config = dict(
    experts_per_token=1,
    normalize_top_k=False,
    max_steps=6772,
)
Below are experts of layer 5 (counted from 0) of a mixture-of-experts language model. Rows are named router (the router's row for the expert), up (a neuron's input weights, with its number) and show model dimensions 64-127. Each number is 50 + 15 x the weight over its row's rms, rounded and kept within 0 to 99.
After each expert's rows: a language model's description of what the expert responds to. This comes from a sample of Wikipedia text that the model never trained on.

# expert 8
router:77 26 59 58 63 31 35 62 28 34 34 30 59 37 62 50 42 37 76 55 56 38 57 23 56 58 63 50 66 55 29 34 51 43 66 33 34 77 51 46 36 62 66 40 47 64 86 57 39 49 54 50 63 66 51 50 24 37 40 74 41 12 45 44
up7:61 31 87 57 33 50 30 41 23 62 37 63 55 49 64 39 50 52 16 60 53 57 37 70 47 58 41 54 34 55 34 57 51 37 72 52 55 53 40 62 19 51 62 63 50 55 49 59 43 50 36 38 56 58 42 57 62 50 45 45 27 55 41 53
up8:69 68 48 43 23 63 54 41 52 43 34 56 73 42 62 26 33 49 34 47 46 22 69 47 36 56 59 47 40 47 50 51 45 49 45 39 28 51 44 45 74 70 54 25 28 58 48 07 42 63 60 35 69 31 52 51 49 39 35 53 25 40 54 74
up9:31 49 17 50 42 41 20 53 64 72 45 47 51 61 61 87 63 52 59 34 47 66 75 31 43 36 48 74 29 44 50 58 73 54 69 46 55 62 50 48 60 47 40 43 77 47 36 31 70 74 44 49 16 71 52 43 67 55 48 52 56 48 36 52
Description: Prepositions, mostly of, also on, in, for, to, after an abstract noun, as in influence of, study of proposals, mention of the.

# expert 25
router:47 38 43 51 64 27 55 74 59 43 47 50 61 39 52 20 70 45 59 57 49 48 26 61 66 51 51 56 52 57 48 56 41 32 69 51 37 69 57 36 22 66 99 31 36 57 49 60 37 67 47 46 40 67 48 28 33 52 22 52 36 48 42 38
up0:42 56 69 45 40 67 47 49 37 56 41 30 47 70 67 38 67 58 43 48 42 22 42 53 46 49 52 67 48 72 32 28 50 16 26 65 11 35 80 30 46 38 65 45 25 57 49 26 38 67 56 56 73 43 70 55 49 62 27 40 44 55 34 37
up1:47 73 53 34 77 52 46 73 42 53 39 45 55 18 55 61 31 55 39 37 28 53 37 24 71 78 60 87 48 40 68 65 61 44 53 44 47 70 59 43 71 59 70 66 57 55 28 64 68 83 47 55 57 27 34 28 49 63 56 45 31 28 23 45
up2:64 49 53 39 64 59 40 72 63 65 40 42 63 48 51 32 55 47 51 46 52 38 37 24 37 17 51 49 60 64 43 69 39 56 48 48 48 48 55 70 46 77 60 52 40 51 33 59 44 50 72 46 23 56 28 87 33 58 06 43 76 25 61 61
Description: Short mid-word fragments like re, e, ra, o inside longer or foreign words, e.g. recreation, fraudulent, Commune, Fontaine.

# expert 18
router:69 53 46 43 66 46 51 50 52 29 39 29 58 51 54 38 66 69 56 57 59 55 40 38 56 37 82 46 58 65 39 36 75 29 69 45 61 64 58 32 42 64 54 46 44 73 63 49 25 36 66 43 44 86 61 42 32 57 38 72 42 59 24 28
up0:54 39 40 66 49 45 45 60 52 43 82 47 50 54 73 52 39 65 68 81 25 38 62 37 67 30 61 41 77 61 48 48 32 56 40 68 42 31 55 67 76 48 40 53 44 34 67 61 48 21 56 75 80 67 52 35 72 45 51 52 57 46 65 45
up1:54 64 49 55 04 53 36 69 47 50 32 44 62 31 44 83 55 67 35 34 03 71 31 51 33 72 18 59 41 56 37 35 59 51 42 50 50 63 32 64 38 63 48 45 58 55 44 53 61 65 52 46 70 37 46 82 58 32 52 54 50 71 44 15
up2:53 27 41 58 22 76 24 54 43 59 84 60 75 48 36 43 49 17 50 43 18 29 52 48 71 52 47 48 37 47 59 66 43 49 54 56 53 57 71 56 48 31 51 29 42 24 48 31 35 24 59 40 47 22 38 50 73 76 43 60 47 37 62 64
Description: Word pieces following A or An, such as An-y, A-y-ub, A-m-endment, A-rizona, and nouns after an article.

# expert 16
router:43 55 46 47 58 40 74 74 57 37 53 44 64 55 56 34 58 58 54 64 60 51 27 50 55 50 42 38 42 55 46 42 32 30 53 82 27 71 59 60 52 65 83 62 25 62 53 32 28 32 51 24 71 71 55 32 26 68 22 78 56 45 14 32
up10:45 41 85 16 47 52 52 59 25 44 48 76 60 49 26 32 74 40 53 53 40 36 79 53 80 70 71 60 50 64 29 36 65 48 75 71 37 73 41 50 52 40 32 54 46 38 71 46 62 50 64 50 39 61 64 55 54 35 29 45 48 75 16 48
up11:70 48 56 76 54 74 47 47 75 27 26 41 43 53 29 61 66 47 61 73 74 31 45 68 65 39 56 63 15 52 36 31 52 65 29 22 39 57 33 62 62 13 61 57 62 20 58 37 24 52 44 52 69 62 57 43 50 16 54 56 52 35 14 46
up12:31 38 52 57 62 61 66 71 35 58 36 82 62 58 32 31 39 39 75 51 60 56 53 52 98 53 37 72 48 41 61 43 35 44 68 78 56 29 74 48 55 85 74 64 44 49 75 63 49 41 52 36 62 64 43 29 49 52 44 46 44 55 51 37
Description: Initial consonant fragments of words, often after a prefix like un or pre, such as p in unprecedented, fl, comp, sp.

# expert 30
router:58 54 37 52 51 64 49 66 49 43 34 35 79 50 48 33 63 61 61 44 44 55 43 43 37 51 72 59 53 55 35 39 61 39 82 59 42 73 61 38 44 73 77 44 22 61 65 32 43 52 73 30 61 64 45 26 34 57 39 72 50 47 23 39
up0:56 58 56 55 50 64 55 73 23 34 44 59 62 49 23 46 66 67 46 57 50 69 56 50 60 54 37 41 69 59 51 55 35 42 55 49 77 49 38 53 43 48 35 29 40 31 41 55 54 35 68 30 63 46 67 60 56 33 55 39 70 64 44 61
up1:72 47 48 40 47 43 33 50 44 65 85 57 70 30 27 77 27 36 38 29 77 89 46 28 51 62 82 58 62 60 76 29 73 54 61 35 53 66 69 65 61 76 64 70 53 41 65 49 38 40 59 15 44 66 23 44 43 39 54 55 49 73 28 41
up2:37 44 47 63 57 38 39 39 63 85 61 57 26 50 47 74 62 46 54 50 45 27 56 64 77 51 31 59 54 48 51 51 36 42 53 80 63 39 60 31 38 41 64 58 87 59 25 56 45 47 79 60 36 38 68 78 42 48 40 59 81 57 77 46
Description: Single r or other pieces after Ar, Car, Bar or mir, such as Ar-r-iving, Car-r-ington, mir-r-or, plus Linnae-us.

# expert 9
router:50 50 54 49 53 46 49 61 46 57 31 39 74 53 57 61 56 50 75 46 57 50 59 35 61 40 56 73 45 66 44 29 59 56 66 49 55 74 55 35 57 56 69 21 54 74 67 20 48 38 65 42 40 75 48 42 31 34 37 57 54 40 52 37
up118:53 63 40 61 61 64 55 50 46 29 54 44 53 22 45 26 53 57 95 63 09 58 78 77 51 80 52 68 57 48 69 44 61 54 64 44 50 35 64 39 53 61 66 57 45 16 20 37 65 46 67 57 63 64 45 46 44 73 78 45 51 41 39 25
up119:59 34 29 63 79 79 64 36 57 70 55 63 49 60 50 33 49 42 49 53 22 53 64 64 73 37 67 55 51 35 40 35 52 51 34 50 43 63 32 52 58 52 44 48 24 45 76 54 47 63 49 73 61 85 59 10 60 63 78 51 43 35 26 75
up120:44 73 36 66 60 28 56 60 62 28 45 47 47 47 49 40 47 64 54 34 35 31 69 68 85 46 39 60 56 78 53 73 16 42 09 42 37 55 50 54 69 46 52 40 37 39 64 63 52 57 53 58 55 32 58 45 27 68 41 44 52 54 38 56
Description: Table pipes, closing parentheses before "is/was an American", and the word starting after a year in titles, such as 1969 W-esleyan.

# expert 0
router:61 40 40 44 63 68 62 57 57 35 44 39 84 52 50 28 67 68 74 52 66 32 39 33 56 57 48 46 55 53 53 34 73 45 56 54 63 68 67 54 41 49 66 43 41 66 51 22 09 47 71 20 31 58 50 54 51 56 35 56 43 36 36 40
up3:58 84 54 55 24 59 51 46 33 55 24 60 70 34 45 63 74 27 51 47 67 61 48 52 52 35 52 53 45 45 28 34 34 36 50 44 57 64 61 31 39 73 54 36 44 50 54 70 64 60 40 58 33 57 55 31 51 40 54 41 50 43 68 28
up4:78 65 50 50 31 64 35 42 43 42 43 64 68 36 61 46 51 59 87 54 64 61 55 39 61 35 44 56 55 51 45 36 40 37 73 71 44 61 62 26 35 42 75 20 39 50 65 50 58 53 59 49 29 62 59 47 48 31 51 56 70 61 42 58
up5:47 54 37 41 85 28 52 56 36 37 48 39 51 30 45 77 45 90 56 37 67 22 36 60 40 65 59 53 63 62 70 17 64 44 34 52 23 49 59 58 60 35 47 67 35 45 59 55 35 76 66 20 25 49 58 51 36 71 56 38 41 71 46 41
Description: Word pieces inside personal and place names, especially right after Ben, Mar or hyphen, such as Ben-o-ît, Ben-ev-ento, Ben-Gurion.

# expert 11
router:64 54 45 35 36 45 37 51 53 34 60 48 40 46 58 43 41 55 48 63 55 51 71 55 41 49 53 70 42 72 40 33 54 20 59 51 51 70 49 64 27 44 64 47 42 77 30 37 39 53 59 17 54 60 24 55 31 55 24 47 44 14 34 53
up3:39 63 58 60 57 51 37 61 45 56 82 41 57 21 61 50 43 43 96 41 52 42 28 14 43 31 61 79 27 72 57 61 58 50 63 80 67 70 59 53 48 51 62 12 49 34 39 48 30 51 55 59 71 49 63 22 45 36 39 51 63 72 59 42
up4:58 45 29 38 50 67 60 49 60 59 21 64 56 33 54 47 40 47 51 80 51 46 51 62 59 28 30 74 11 51 47 52 69 52 54 86 54 28 56 49 33 48 33 47 18 36 44 71 63 42 73 38 66 50 52 39 41 63 71 71 35 42 82 43
up5:50 48 37 28 31 37 58 56 36 77 23 36 51 47 40 27 91 43 49 76 60 61 52 72 43 51 69 28 38 59 37 58 57 38 60 24 37 69 35 50 53 27 45 34 54 49 48 28 50 30 28 63 50 52 45 43 56 40 52 54 41 33 32 37
Description: Double line breaks after a sentence ends, section heading markers like == and ===, and opening quotation marks before titles.

# expert 1
router:62 59 40 69 56 56 17 53 38 71 44 48 70 52 84 58 64 38 62 57 61 48 41 34 30 49 78 76 52 67 32 49 48 19 53 60 52 71 67 44 54 42 69 32 57 50 56 29 59 51 57 57 54 58 45 42 32 39 30 39 57 68 70 38
up10:59 42 28 69 64 55 56 76 40 41 53 58 57 89 87 53 25 42 50 60 54 36 49 73 45 60 73 35 37 48 30 27 45 27 76 46 50 41 50 53 27 76 77 65 38 35 50 51 51 41 41 39 38 48 21 43 27 24 75 46 31 51 50 34
up11:75 55 55 35 55 45 25 79 65 30 61 56 34 60 80 32 44 47 59 35 78 70 36 60 67 77 48 77 37 39 25 59 64 37 58 52 54 35 69 70 27 49 44 30 55 59 55 49 65 45 72 34 56 57 32 71 50 54 66 69 58 52 51 47
up12:80 59 43 45 49 58 42 59 57 21 67 64 45 29 56 50 26 72 63 68 51 21 41 67 71 61 48 34 37 52 53 59 36 41 60 62 71 55 38 58 16 50 85 42 31 57 45 60 49 40 65 52 54 73 43 35 46 26 32 59 50 34 69 32
Description: Line-initial infobox and taxobox field labels and their values after a dash, plus coordinate numbers and symbols, e.g. Production companies, Phylum: Chordata, 37°24′.

# expert 27
router:58 46 58 42 51 42 38 79 46 28 31 54 54 36 70 49 56 59 72 35 37 32 38 32 42 59 60 63 65 86 31 38 59 38 63 49 43 54 46 49 57 51 79 57 50 75 65 31 23 34 69 32 48 70 34 48 44 58 43 62 46 38 38 36
up10:57 62 27 50 50 07 67 36 51 33 59 70 59 90 65 36 31 82 28 46 52 70 41 56 37 40 40 45 47 37 80 16 60 41 64 78 63 60 41 42 29 48 56 33 38 47 49 13 63 63 69 41 79 43 54 35 66 61 55 57 52 59 44 52
up11:52 55 30 51 60 48 67 52 60 83 45 47 50 55 59 30 61 33 26 64 73 51 36 67 71 44 35 32 28 37 63 53 56 61 38 41 58 66 76 29 49 47 68 37 28 65 53 54 56 68 37 66 35 61 76 54 52 63 47 40 61 77 45 45
up12:57 38 29 52 41 21 31 47 47 53 54 73 39 43 64 64 44 43 58 57 51 60 54 58 43 47 48 80 46 73 38 61 40 48 44 64 49 63 42 52 45 56 43 55 62 40 74 38 46 55 61 39 42 90 47 45 34 56 31 61 50 36 67 29
Description: Forms of be (was, is, were, being, to be, has been) and the prefix un in unable, unearthed, unprecedented.

# expert 4
router:74 43 39 32 58 43 37 57 37 38 40 43 82 33 56 47 59 52 51 29 46 48 59 41 45 53 67 76 40 66 52 38 62 41 58 75 46 59 80 37 42 57 46 42 39 80 68 40 39 53 72 39 57 61 50 35 52 48 35 74 41 23 40 45
up10:24 23 45 42 59 59 37 62 59 69 46 42 42 42 56 59 53 70 60 41 73 63 65 47 30 57 36 12 58 08 32 56 37 45 60 65 73 38 43 52 64 48 55 56 71 30 42 44 62 48 52 61 61 62 33 51 48 53 29 32 73 11 37 71
up11:47 49 44 71 56 19 50 47 26 34 38 63 44 39 55 64 37 40 70 39 44 32 48 21 55 65 41 65 58 82 57 40 53 68 62 23 24 47 29 41 67 53 58 45 84 62 57 36 77 26 51 40 63 35 37 82 44 39 74 44 23 40 69 33
up12:28 50 43 34 75 71 61 47 22 51 62 61 34 18 24 29 64 27 62 28 32 60 25 47 52 35 53 74 78 63 54 46 48 47 45 40 36 42 34 55 82 44 69 37 57 51 33 59 62 60 54 37 59 44 28 62 55 81 62 38 56 58 54 75
Description: Generic nouns ending proper names of places and buildings, often in tables, such as House, Street, Creek, Avenue, Island, plus endings of longer names.

# expert 6
router:81 52 53 36 51 57 39 71 28 46 31 63 68 37 99 58 53 52 57 63 45 13 40 47 50 54 59 61 37 53 29 19 69 27 58 54 56 61 48 52 24 55 48 31 37 78 74 30 45 33 67 28 32 56 58 12 53 54 44 76 44 58 50 54
up0:76 48 54 39 44 30 42 55 49 61 57 44 58 31 46 56 40 81 57 53 72 52 71 29 38 74 57 49 29 56 61 53 64 32 57 18 70 44 19 36 51 65 69 58 85 38 43 35 48 35 53 60 41 69 50 47 33 32 41 33 48 38 65 48
up1:64 47 44 37 33 46 36 29 84 34 40 68 52 47 54 45 31 37 42 41 24 58 67 27 64 31 60 78 27 84 64 34 45 56 26 51 29 41 22 35 64 73 42 40 73 70 30 72 54 67 63 63 50 57 61 20 65 48 38 59 48 49 37 60
up2:40 46 43 52 68 47 61 42 61 55 43 96 47 46 25 41 41 42 48 38 56 57 61 59 80 65 58 66 52 33 65 52 55 40 30 52 61 75 43 50 54 35 47 75 52 19 50 55 53 68 51 48 39 53 46 17 40 78 60 45 65 46 15 37
Description: Common nouns right after the or of the, such as name, population, species, century, village, album.

# expert 5
router:63 27 70 58 54 37 51 51 56 56 47 39 61 58 61 51 55 44 55 43 50 41 49 47 63 51 63 53 39 56 49 33 80 16 67 49 64 67 44 42 44 56 62 30 48 58 48 52 35 51 88 39 45 73 65 37 42 44 41 68 36 38 25 36
up10:43 65 63 60 55 42 52 42 38 53 63 58 42 42 44 33 59 54 53 42 33 80 38 26 56 32 49 53 26 68 18 41 84 74 54 54 42 61 68 62 75 41 52 30 27 75 48 36 47 49 61 62 80 66 47 50 46 39 45 43 45 59 54 83
up11:35 44 23 33 65 68 34 52 43 30 42 51 73 26 59 54 48 79 60 46 45 39 44 55 50 73 50 47 70 77 48 48 59 48 66 76 50 74 54 11 48 57 42 45 26 45 64 39 51 44 59 57 67 31 29 40 26 47 69 42 60 60 47 58
up12:51 67 49 51 53 63 54 52 37 27 25 40 40 71 32 62 50 32 56 54 57 19 75 62 79 39 63 45 65 43 76 46 74 47 13 45 46 62 53 58 48 65 58 68 45 33 66 31 62 52 66 47 55 58 42 55 34 51 54 60 17 33 48 56
Description: Vowel-plus-r pieces, mostly ar and or, plus al, inside names and words, as in Buch-ar-est, Sug-ar, sol-ar, Vikt-or, Min-or.

# expert 12
router:53 38 43 40 67 40 57 62 36 53 44 56 62 52 75 28 56 86 63 38 41 41 61 45 44 40 55 73 48 43 38 31 51 26 49 66 27 68 45 57 44 58 53 29 34 58 63 37 35 56 57 40 55 67 47 35 43 44 30 60 33 10 33 42
up3:57 62 24 32 61 48 54 50 63 37 43 58 35 38 32 27 61 65 36 51 71 54 48 28 71 50 61 62 40 39 36 54 45 33 63 41 43 53 63 65 63 28 48 56 50 41 51 40 84 44 51 39 67 68 46 38 31 93 58 35 69 39 26 42
up4:53 59 45 50 72 55 52 67 60 47 33 46 55 26 37 60 55 31 47 43 41 52 25 62 39 62 39 19 68 80 37 61 47 50 50 32 48 33 45 29 20 33 99 72 63 57 58 63 43 48 51 56 57 54 41 60 66 62 53 59 46 58 32 44
up5:71 75 73 30 47 40 60 40 48 30 34 37 41 58 37 13 42 33 42 47 21 41 41 41 65 63 28 37 73 61 63 50 79 70 45 28 44 54 57 33 42 39 49 66 51 47 35 58 56 51 34 44 77 32 55 34 60 50 45 65 52 60 65 62
Description: Periods ending sentences, often fused to a word ending, such as es., ing., ".", plus some clause-ending commas before and.

# expert 2
router:46 33 60 44 72 60 28 68 22 53 30 50 48 43 66 17 47 41 54 47 56 47 43 44 54 57 59 49 72 59 38 45 51 19 57 66 41 68 48 47 50 70 64 38 45 59 87 52 23 47 91 23 56 72 72 22 11 55 51 73 15 54 42 48
up7:52 48 65 44 37 37 76 33 57 44 60 46 52 33 59 45 32 36 69 65 30 48 69 85 41 46 52 44 64 26 34 54 52 40 49 33 22 51 58 65 70 71 49 49 32 47 43 59 26 57 58 22 66 58 28 45 26 76 47 56 84 60 52 50
up8:47 33 25 67 74 68 49 67 46 68 49 70 56 61 21 45 81 62 63 38 56 53 66 29 82 40 53 48 65 30 59 55 53 55 43 67 49 49 60 66 58 56 36 46 26 26 61 40 73 73 50 47 58 47 45 30 52 44 53 75 64 54 46 31
up9:44 44 55 57 67 43 38 45 45 52 38 57 36 05 68 63 57 53 52 57 37 56 62 43 54 45 50 40 54 30 30 44 57 78 35 14 57 65 73 53 24 42 52 46 42 45 64 51 18 63 38 60 62 42 57 41 50 30 47 62 71 26 29 18
Description: Conjunctions, quantifiers and adverbs that open a clause or phrase mid-sentence, such as that, as, after, when, how, because, other, many.

# expert 24
router:69 15 66 44 56 50 53 67 56 56 31 17 63 50 55 16 32 43 73 47 40 51 45 43 41 44 46 46 66 55 52 47 52 36 84 66 54 72 48 61 29 62 69 42 62 55 48 47 25 39 65 21 65 47 54 52 48 62 35 71 55 42 46 36
up7:78 32 35 65 80 31 61 48 59 56 35 80 42 59 71 53 51 63 45 45 71 60 55 55 54 26 44 58 36 59 36 36 52 34 63 41 49 31 38 57 65 64 41 55 75 81 65 79 56 59 34 62 19 60 35 67 56 19 62 54 41 38 42 41
up8:67 60 40 21 66 33 32 40 74 64 19 54 67 52 54 58 63 57 22 24 40 55 42 18 67 25 51 41 54 78 49 53 50 38 57 74 42 46 34 53 59 28 70 57 55 55 56 48 45 61 52 67 19 62 64 45 58 52 47 46 66 61 59 63
up9:67 37 34 51 82 45 25 35 68 59 47 35 56 49 62 52 31 53 61 27 67 37 27 36 59 30 61 71 62 65 65 53 39 66 66 42 05 35 54 76 58 54 58 38 45 59 65 41 33 19 70 67 69 52 70 56 57 47 43 32 56 58 67 18
Description: Interior or final pieces of ordinary long words, such as inev-it-able, exquis-ite, remark-able, unders-ide.

# expert 21
router:69 42 46 26 57 35 37 63 65 61 46 38 52 48 69 63 35 59 62 43 51 35 56 37 58 40 45 79 60 42 56 29 57 57 45 58 46 66 54 30 56 70 54 46 49 54 44 45 37 48 82 47 55 72 59 54 33 51 48 78 30 46 46 39
up0:46 43 52 54 54 86 40 65 35 28 27 53 45 51 35 62 48 47 70 25 54 24 68 39 07 57 72 60 71 73 59 34 56 65 36 43 50 35 66 42 49 68 46 54 85 41 46 21 45 53 38 54 54 27 30 53 29 77 47 36 80 52 65 34
up1:35 42 60 66 65 58 54 54 36 27 16 39 51 25 32 42 81 59 65 61 81 37 06 39 39 21 44 68 52 28 44 67 62 52 70 32 38 32 56 78 57 65 41 49 44 60 58 42 49 81 32 46 47 49 71 59 33 52 41 66 56 79 30 64
up2:51 47 52 64 47 43 73 69 58 32 22 56 60 52 44 46 61 78 57 53 48 28 57 64 59 60 46 14 54 42 39 29 48 43 57 85 66 17 23 69 37 19 71 57 43 36 55 08 56 47 51 32 58 64 33 31 58 64 66 47 42 34 58 59
Description: Competition and award words in sports stats tables and infoboxes, such as Cup, Championship, Award, Year, | Opp, Division.

# expert 22
router:45 49 50 45 54 57 72 71 48 63 63 39 62 66 51 51 48 73 40 53 78 38 59 30 49 31 49 55 58 54 35 36 75 33 47 75 61 61 56 41 42 53 52 60 58 60 53 40 30 40 76 31 48 64 56 22 30 64 35 67 46 20 51 34
up10:56 68 59 61 57 44 43 49 62 59 52 51 58 44 50 36 02 46 42 52 39 35 38 40 65 55 30 38 56 41 41 45 65 35 34 53 44 73 81 61 58 85 85 68 51 58 41 67 54 37 55 43 49 49 30 27 37 50 52 27 32 22 38 25
up11:54 61 72 54 32 29 31 37 39 44 52 53 39 46 59 44 43 43 63 30 12 77 51 37 47 53 58 30 44 55 10 59 48 46 71 63 46 32 46 55 59 39 46 38 57 59 59 47 52 39 25 67 55 74 51 55 69 44 43 54 51 64 32 80
up12:55 64 49 57 48 28 50 75 51 50 51 59 40 43 48 31 56 55 62 49 39 58 50 25 24 47 36 30 77 61 68 26 64 31 48 70 31 45 56 77 43 23 58 52 30 66 36 49 67 22 67 77 75 51 31 29 41 58 30 27 35 41 48 78
Description: Spaced words and punctuation right before a year or day number, such as commas in July 4, 2020, of, in, January, (born.

# expert 31
router:65 45 48 45 47 50 61 73 50 62 58 55 68 50 64 37 41 77 57 47 67 33 37 41 54 51 54 75 39 63 39 36 76 28 72 51 55 61 43 49 50 54 69 36 39 60 77 43 34 48 64 35 53 69 53 39 43 40 30 55 39 33 56 44
up3:43 23 52 33 47 74 56 67 51 31 26 67 65 76 55 77 38 60 47 66 56 55 42 51 82 51 72 28 53 63 34 56 65 34 52 53 71 47 52 51 58 48 50 30 50 52 54 55 67 59 67 46 60 55 38 63 38 55 45 74 18 58 55 59
up4:50 61 47 68 03 57 71 09 46 48 60 47 56 40 46 42 69 67 51 30 55 46 46 61 46 52 44 32 52 52 63 73 53 66 63 63 55 51 65 43 48 54 58 72 24 63 83 54 61 60 51 43 35 42 50 40 47 72 53 49 47 53 50 57
up5:55 52 99 66 48 43 56 34 60 50 49 57 28 63 68 47 58 31 70 31 32 67 52 49 53 59 32 67 44 36 82 46 35 58 40 16 67 43 20 54 73 39 41 50 38 37 13 52 35 69 58 50 56 49 45 49 49 25 77 61 36 44 52 44
Description: The leading digit 1 or 2 of years, especially in birth–death spans, dates and taxonomic authorities, e.g. (1886–1967), in 1614, 2006.

# expert 19
router:88 62 60 56 65 74 57 97 54 48 40 44 53 31 49 43 28 54 54 38 49 15 42 42 46 41 66 56 46 72 56 25 66 38 58 61 36 53 59 44 54 60 64 53 08 54 51 54 50 33 51 44 28 53 40 39 17 48 43 54 44 53 42 49
up13:70 46 49 39 21 49 36 32 40 51 37 49 59 37 73 67 44 71 56 53 63 31 62 46 78 62 48 37 51 33 24 44 67 54 51 41 58 74 41 39 60 27 53 70 31 44 50 21 31 71 43 20 84 42 54 42 63 74 42 60 38 74 19 55
up14:46 46 42 72 18 52 37 60 29 40 27 27 73 72 66 68 54 71 58 84 55 41 50 37 50 46 63 55 18 57 20 53 62 23 73 50 67 66 50 54 48 39 45 63 77 71 54 52 58 60 53 52 61 46 55 33 70 23 40 59 46 40 54 01
up15:44 33 17 65 20 32 55 78 39 60 78 55 51 78 46 56 71 61 93 65 54 56 54 42 53 54 50 54 52 32 52 57 31 58 54 60 50 66 67 46 42 82 50 56 61 42 51 30 23 91 59 58 32 67 81 50 49 44 48 70 18 49 25 47
Description: Verb stems split off before -ing or -ed endings, such as claim in reclaimed, join, found, lead, represent, distribut.

# expert 23
router:47 28 41 41 42 28 37 41 49 44 38 25 59 49 61 50 47 83 83 66 46 35 43 38 44 59 70 59 51 34 47 37 52 55 61 62 32 54 46 56 62 61 65 50 51 60 59 37 38 59 67 42 73 65 47 37 17 50 40 71 40 16 31 53
up17:70 42 53 75 55 54 60 45 68 85 34 69 53 50 56 51 58 18 30 54 79 35 35 55 20 36 58 44 20 59 46 50 91 41 64 47 73 51 53 18 56 61 55 46 32 56 57 54 41 43 67 50 36 13 37 77 67 38 58 42 46 63 62 41
up18:53 71 50 56 65 57 74 50 56 49 66 28 39 29 61 31 78 57 64 78 42 51 36 25 46 29 48 34 15 64 72 33 52 44 51 34 60 34 62 59 38 37 54 60 43 68 49 71 32 30 51 43 29 55 79 23 74 47 28 15 49 49 51 54
up19:34 54 41 60 17 72 57 37 25 27 42 57 79 52 48 33 40 37 42 45 22 54 87 67 26 52 49 26 40 68 71 56 46 34 57 74 45 42 67 67 44 68 61 33 55 67 55 46 61 27 51 46 54 52 17 33 44 75 34 69 68 27 48 67
Description: Opening capital piece of a name or title word, often Ch, Th, Sh, Bl, as in Chairman, Thanasis, Child, Blenniella.

# expert 14
router:41 19 63 50 52 24 23 57 66 58 50 46 62 60 49 57 58 60 81 52 52 21 55 38 61 59 48 67 45 51 31 33 54 53 53 41 36 57 55 57 45 53 49 53 44 62 57 29 41 56 80 46 68 71 45 53 33 53 25 79 31 36 33 45
up20:42 74 62 55 63 51 40 49 24 42 48 30 50 34 66 38 55 52 56 53 28 48 40 41 55 64 48 06 55 44 35 52 31 48 83 27 13 77 46 42 63 47 60 20 36 60 53 25 46 58 48 74 37 27 34 42 62 59 74 58 41 24 74 44
up21:52 44 72 58 54 55 75 40 45 31 48 51 49 61 56 42 35 38 41 52 40 22 37 10 37 45 84 66 78 58 56 71 36 32 69 35 69 57 88 42 46 51 60 32 46 68 54 55 35 50 54 29 39 41 32 49 39 45 63 60 59 57 60 56
up22:36 36 56 54 61 63 50 72 43 57 66 61 60 59 52 66 47 45 20 40 50 71 70 71 27 48 36 14 76 81 50 64 32 50 52 54 56 68 60 22 64 46 70 47 28 62 66 70 45 52 69 37 64 74 50 42 20 34 45 34 46 54 37 38
Description: Single capital letters starting a word after a table pipe, colon or list dash, as in | GF, | GK, : TOBIS, - Yo-yos.